Experts of a small language model.
Experts: 48 experts in each of 10 layers, 160 GELU neurons an expert, 4 picks a token, a sigmoid router.
Below are experts of layer 3 (counted from 0) of a mixture-of-experts language model. Rows are named router (the router's row for the expert) and show model dimensions 280-335. Each number is 50 + 15 x the weight over its row's rms, rounded and kept within 0 to 99.
After each expert's rows: a language model's description of what the expert responds to. This comes from a sample of Wikipedia text that the model never trained on.

# expert 1
router:34 42 37 37 64 45 36 63 64 32 36 41 52 29 64 33 40 36 69 42 68 36 29 35 25 30 54 58 40 65 44 38 57 29 47 88 60 62 60 59 46 22 65 53 31 65 68 60 68 48 63 45 75 50 45 31
Second pieces that finish a word (donkey, turkey, Superstar, quicker) and lone capital letters starting names or abbreviations, such as R, C, D.

# expert 25
router:51 34 30 52 30 41 51 66 62 09 45 52 58 55 87 27 47 48 49 41 60 49 48 24 60 35 42 51 44 58 56 34 66 45 44 45 49 53 69 81 52 55 60 48 33 58 33 57 48 36 54 57 54 36 57 61
First letter or first two letters of a split name or rare word after a space or hyphen: Z-iniare, Ch-ievo, P-NS, Sh-reeram.

# expert 9
router:25 36 47 49 58 49 52 50 64 46 34 37 54 51 62 21 37 39 66 23 52 30 58 23 23 34 43 64 62 56 44 27 60 41 76 60 52 54 53 49 55 49 41 44 47 44 72 49 45 62 52 64 63 81 14 24
Place names, nationality adjectives and people's first names or surname pieces in lists and tables: American, York, Netherlands, Romanian, Frank, Kate.

# expert 24
router:29 50 43 42 76 64 41 59 59 28 44 46 31 43 63 54 31 32 56 74 69 48 23 43 53 34 79 67 65 60 75 41 49 54 62 95 58 63 42 58 48 33 71 70 27 37 62 31 63 62 59 65 81 54 47 30
Line-initial hyphens in infobox or bullet lists (- Genus:, - Cylinders:), table pipes, en dashes and hyphens joining words.

# expert 31
router:32 45 36 38 63 45 36 62 65 33 36 44 53 27 61 34 38 38 71 43 70 37 30 31 27 29 52 57 40 66 44 39 52 28 47 89 59 63 60 58 48 20 65 52 31 60 71 61 68 47 63 45 73 47 43 30
Capital initials and word pieces in proper names and adjectives, such as P, F, National, Central, Turkish, -ville, -field, -able.

# expert 0
router:45 40 37 41 45 63 54 60 71 45 33 54 28 09 50 39 49 19 64 65 86 72 48 49 21 30 73 81 46 59 69 42 37 47 39 85 62 71 41 36 29 40 38 67 60 42 59 37 31 41 62 19 44 64 68 38
Word-final suffix pieces such as plural -s, -es, -ers, -ings, -ies, -ed, inside names and words like Townsville, Parts, Films.

# expert 42
router:40 42 40 39 40 80 43 44 62 31 39 29 48 32 50 39 17 42 51 69 65 64 31 39 52 42 62 42 49 63 40 50 57 45 42 68 51 67 39 51 68 66 65 40 57 45 77 66 72 52 57 55 83 43 37 29
Digit 0 inside numbers, scores and years in tables, like 4,000, 2011, 30 July, plus capital letter pieces.

# expert 11
router:26 46 46 09 36 10 44 66 62 43 38 28 70 33 65 24 28 44 59 42 64 69 36 40 62 38 38 45 51 67 72 50 59 57 54 43 53 60 35 55 53 45 25 25 44 46 79 57 53 26 49 57 62 32 40 46
Verbs, adjectives and function words mid-clause in expository prose, such as used, such, different, based, produces, involve, any.

# expert 27
router:39 65 48 42 55 43 51 38 74 41 27 72 49 34 71 52 55 39 57 47 82 35 25 44 43 48 42 53 49 64 23 48 61 34 66 61 39 56 55 55 51 00 27 77 28 63 64 65 88 59 49 38 67 57 52 47
Prepositions like for, in, of, on, to in organization names and phrases like Society for, known for, demand for, plus table pipes.

# expert 45
router:37 51 34 49 70 66 39 63 57 27 50 41 43 40 49 51 55 37 58 58 72 26 53 50 44 38 47 53 41 56 52 35 50 41 65 86 46 59 67 41 36 48 82 43 29 48 49 50 70 39 57 59 61 37 62 17
Hyphens, en dashes, apostrophes, slashes and opening quotes before titles or nicknames, as in 2008–09, for "No Love", Anthony "Tony".

# expert 37
router:43 57 49 39 53 30 43 43 52 41 32 17 67 23 56 52 34 31 73 20 49 41 43 30 37 40 49 49 60 71 24 61 51 29 64 75 49 46 64 53 48 28 62 82 41 88 70 55 49 40 59 24 43 30 65 53
Bare space tokens right before numbers such as years, counts and table values, as in through 1896 or June 1967, plus en dashes.

# expert 15
router:35 43 37 43 68 38 40 64 60 40 40 47 66 28 64 42 36 31 71 41 75 46 33 23 37 31 49 53 40 65 39 43 53 46 65 82 50 64 55 58 34 31 62 41 25 62 76 65 57 46 54 49 70 41 56 39
Place-name and direction words like United, North, South, east, at, part, plus ordinal th, often in building or geography descriptions.

# expert 22
router:34 39 42 42 61 45 49 55 70 42 36 46 73 40 68 48 44 31 59 44 64 18 31 36 26 31 47 35 46 61 45 27 40 40 38 65 60 59 65 70 51 52 60 53 42 66 70 57 55 51 74 52 65 46 35 27
Ordinal endings th, st, nd, rd after numbers, words like first, second, last, and single digits inside numbers and years.

# expert 5
router:36 43 39 30 62 45 31 46 74 57 50 55 70 52 44 27 66 45 48 26 45 19 37 48 59 40 71 74 45 59 59 58 79 43 51 83 60 55 61 49 17 54 54 47 48 78 53 62 53 34 61 20 46 44 66 32
Past-tense verbs, participles and adverbs after a subject in biographical prose: served as, was, had been, became, known, first.

# expert 46
router:40 44 35 42 79 37 34 80 64 30 36 55 53 25 55 35 43 47 66 48 70 42 40 38 30 28 55 52 39 62 34 39 56 35 53 77 62 50 64 56 58 23 63 46 36 51 64 61 66 54 52 49 72 42 39 25
Word-internal subword pieces continuing names and foreign words, like ading, ato, en, app, plus continuation bytes of CJK and Thai characters.

# expert 13
router:38 44 38 35 62 32 33 55 65 36 49 49 53 35 63 42 52 39 68 49 66 53 44 29 36 29 52 54 36 67 42 50 34 32 66 87 43 50 63 61 54 14 18 40 43 58 67 35 55 35 46 55 90 58 55 56
Common nouns after the or a, and unit symbols: family, church, season, years, City, University, plus %, °, ′ in coordinates.

# expert 8
router:33 42 39 36 65 44 34 62 63 33 38 42 50 30 62 36 38 38 70 43 69 35 29 33 28 29 53 56 42 64 44 36 54 31 47 84 59 64 59 61 50 22 65 54 30 64 69 62 64 48 63 45 76 48 44 30
Initial capitals and name pieces in names, acronyms and table cells, such as New Jersey, K, F, North, MP, months.

# expert 39
router:39 24 56 47 57 33 32 75 97 46 53 19 85 47 68 44 45 25 55 71 74 22 13 38 28 47 47 44 21 57 49 54 63 70 61 78 45 44 24 69 59 50 51 63 61 78 39 66 49 62 63 14 92 71 31 44
Middle and final digits 4 to 8 in table cells, percentages and years, plus spelled numbers like four, five, six.

# expert 20
router:31 52 40 40 67 44 37 59 62 28 33 48 51 25 64 37 41 38 69 37 68 42 37 37 16 31 57 56 45 65 46 43 48 31 46 88 54 61 66 57 41 23 58 54 27 64 71 54 65 48 58 45 72 47 45 29
The digit 2 inside years and dates, especially after 20 as in 2020 and 2025, plus some capitalized word starts.

# expert 26
router:46 56 44 52 60 43 40 75 62 40 29 34 34 30 58 39 53 48 70 42 72 49 49 40 53 32 42 46 50 64 62 22 43 29 53 57 53 64 71 50 59 27 53 39 46 68 62 77 54 58 62 51 64 30 39 25
The digit 1 starting a multi-digit number after a space or parenthesis, such as years like 1915, population counts and coordinates.

# expert 43
router:31 42 36 37 64 43 36 61 64 34 37 42 52 29 64 34 37 39 69 42 71 36 29 33 26 27 52 56 41 64 45 39 53 29 49 87 58 63 60 58 50 20 65 51 29 64 69 60 66 47 64 44 74 48 44 30
Capital letters and fragments in abbreviations and codes like NA, GA, R.A.R.O., plus non-Latin script bytes and odd name pieces.

# expert 6
router:45 45 22 20 52 60 33 97 45 42 50 31 55 42 62 50 53 42 63 44 54 59 86 32 45 48 71 57 65 71 62 65 63 33 62 35 45 71 38 67 71 52 46 33 56 42 75 58 28 59 53 52 28 49 52 34
Prepositions following verbs or nouns in running prose, mostly to, in, of, on, from, with, by, at, such as pushed back to.

# expert 17
router:25 50 33 34 45 42 45 65 67 53 38 54 66 47 44 38 55 34 52 13 53 46 47 38 66 36 82 49 17 58 37 55 77 36 52 77 59 69 61 38 43 53 61 39 43 42 66 63 45 33 53 34 36 51 54 32
Field labels and heading words in infoboxes and tables, before a colon or pipe: Date, Coordinates, Arm length, Genre, Platforms, 3rd, end.

# expert 19
router:53 51 44 39 58 46 19 81 50 38 45 52 32 49 59 46 56 45 61 56 86 44 71 45 52 44 66 54 51 65 44 48 44 51 73 63 53 56 60 90 61 57 64 24 48 74 49 69 82 52 40 58 54 44 28 36
First digits of numbers, especially 1, 2, 3, 4, starting years like '2'017, dates, table counts and coordinates.

# expert 44
router:31 45 35 40 44 46 50 62 54 33 31 54 51 37 67 33 40 44 75 27 62 46 33 23 50 27 66 64 20 59 57 39 68 41 83 67 61 53 62 58 43 18 60 54 62 56 74 45 69 31 52 36 61 58 48 26
First piece of capitalized names or words split into pieces, such as Dod-o, Glad-stone, Mar, El, Don, Influ-enced.

# expert 3
router:51 57 45 40 70 45 43 59 61 38 45 73 19 31 61 38 44 27 35 32 76 39 76 41 40 42 27 62 61 54 31 60 62 33 43 44 62 40 55 67 28 00 80 67 44 22 67 56 71 49 61 55 66 49 38 45
Digits 9, 8 and 0 inside years, vote percentages and table counts, such as 19'9'6 or −7.6'9', plus stray words like an, York.

# expert 29
router:46 52 42 52 50 49 45 47 59 45 30 50 54 48 79 37 32 44 51 00 51 34 63 43 63 43 48 55 28 53 50 52 46 56 79 38 51 52 39 74 42 41 22 68 33 30 55 38 50 35 60 38 54 57 16 40
Full stops, closing quote-periods, line breaks and final table pipes that close a sentence or row, plus words like However.

# expert 36
router:34 43 38 37 62 44 33 64 63 31 35 43 50 28 64 36 38 39 69 41 71 36 30 36 28 27 52 58 42 59 42 39 54 31 48 86 62 62 58 61 50 23 65 54 33 64 69 63 62 48 60 45 74 50 43 29
Nouns like role, people and type in prose or infobox fields, plus line breaks, Thai script and assorted word endings.

# expert 18
router:45 45 41 40 34 58 41 51 47 39 45 48 30 54 70 42 28 33 37 45 67 21 34 54 16 38 62 42 61 59 49 43 58 64 22 47 55 80 41 57 58 17 79 34 43 78 66 37 66 60 82 72 59 21 60 61
Newline characters ending sentences, table rows, list items and headings, especially right after a |---|---| table divider row.

# expert 21
router:32 46 48 62 58 39 48 55 53 47 47 36 58 36 72 50 45 42 50 49 55 66 28 32 39 40 60 58 32 60 81 53 50 08 51 88 48 73 46 66 41 43 53 58 38 71 52 60 29 38 58 35 62 55 39 28
Opening and closing parentheses, quote marks and similar punctuation after names or terms, as in (born 197…), (Fabricius, or Sunnfjord).

# expert 10
router:34 45 41 40 67 44 51 49 61 43 38 63 49 27 61 48 22 38 73 37 60 33 37 37 58 45 68 64 44 60 60 65 61 54 31 62 66 57 39 73 70 62 62 27 43 49 61 41 50 35 57 53 70 57 68 34
Semicolons, closing parentheses, dashes and percent signs ending items in lists and table cells, e.g. "Shane Stevens;" and ");".

# expert 2
router:42 41 36 26 58 45 34 72 65 41 45 29 28 19 34 33 53 28 78 73 62 56 56 31 41 41 65 39 41 58 38 18 59 52 41 70 30 53 46 62 48 38 12 30 58 56 44 80 72 53 50 47 52 42 46 35
Pipe cell separators inside wiki tables of stats or credits, plus == and === section heading markers such as == History ==.

# expert 41
router:47 47 49 44 68 34 43 80 49 39 41 15 65 32 39 40 35 49 68 42 70 44 22 29 43 37 51 49 36 59 24 39 55 64 47 54 63 69 76 65 60 46 69 52 48 81 62 40 60 49 59 28 61 46 56 25
Forms of be and have after It, This, There or which (is, was, are, been, has), plus zero digits inside years like 2003.

# expert 35
router:16 48 45 39 39 30 43 64 62 38 42 36 61 44 59 09 35 47 67 47 57 24 33 28 39 32 35 45 32 58 42 43 74 34 71 65 66 50 39 64 62 25 51 37 38 32 51 41 47 37 62 54 64 61 41 36
Color words and short name pieces in proper nouns and acronyms, such as Black, Gold, USA, Smith, LS in LSD.

# expert 4
router:37 59 53 50 55 52 50 84 65 43 53 45 38 46 54 45 44 34 63 62 53 43 54 46 17 40 34 40 48 70 62 62 58 26 56 68 84 62 52 55 29 75 42 70 17 55 44 59 54 59 53 51 45 49 46 51
Commas and clause-linking words such as that, which, who, but and when, often after said, stated or a noun in running prose.

# expert 30
router:52 29 53 52 44 44 42 68 64 41 31 40 42 43 45 34 44 46 60 29 50 47 41 32 25 45 31 49 47 56 18 58 47 47 37 70 87 40 71 54 65 35 62 39 52 60 52 75 39 31 46 35 50 41 51 59
Colons after field labels in infobox-style lists and times, e.g. Motto:, Usage:, Born:, plus ° signs and including.

# expert 47
router:43 39 41 40 54 53 48 45 59 40 51 50 64 44 54 38 44 47 79 33 66 39 50 53 51 37 64 52 38 65 46 41 39 16 53 92 44 56 41 51 83 15 66 55 46 63 62 37 57 57 46 55 66 49 56 43
Subject pronouns and auxiliaries starting a clause after a period or that, such as he, it, they, has, had, also, which.

# expert 23
router:38 37 44 54 45 27 12 41 64 31 36 54 59 36 60 34 37 49 58 42 66 39 40 46 46 35 35 60 32 53 40 62 35 41 43 83 34 66 41 54 43 50 58 51 10 41 64 78 56 50 82 45 65 38 48 30
Table-row pipe at line start, and arts and events nouns such as film, album, song, season, Award, released, performed.

# expert 16
router:32 43 41 36 65 46 37 64 63 29 36 41 51 30 63 35 36 36 69 42 72 36 29 34 28 31 51 57 41 63 43 37 54 29 48 87 57 64 61 61 46 21 65 55 31 62 69 63 65 46 61 46 73 49 42 29
Word endings like war, ase and II, nationality and country words like German and China, plus table separators, closing brackets and dashes.

# expert 40
router:26 58 42 44 57 32 21 33 54 49 29 62 62 33 55 36 35 42 48 27 71 49 43 48 61 33 67 34 16 59 34 44 80 54 49 63 59 61 45 38 76 38 39 46 30 42 63 55 50 50 54 67 52 60 43 56
Heads of noun phrases for organizations and events, such as League, season, Party, School, film, Cup, often in article leads.

# expert 33
router:46 56 36 46 38 42 37 59 62 37 42 67 46 56 59 41 40 50 47 43 67 25 50 23 50 43 28 66 33 55 71 33 40 46 77 74 53 71 51 43 51 27 48 64 36 47 45 62 46 61 66 32 53 63 32 34
Pipe characters separating cells in wiki tables of election results, rosters and census data, also slashes and on, along.

# expert 34
router:33 43 38 39 62 44 36 64 64 32 35 44 52 28 62 35 38 39 71 42 73 38 27 32 28 30 54 57 41 63 42 38 54 30 48 86 59 63 61 58 46 20 65 54 31 64 69 61 67 46 61 48 75 50 43 28
Prime and double-prime marks in coordinates, degree signs, unit words like cm and months, and United before States.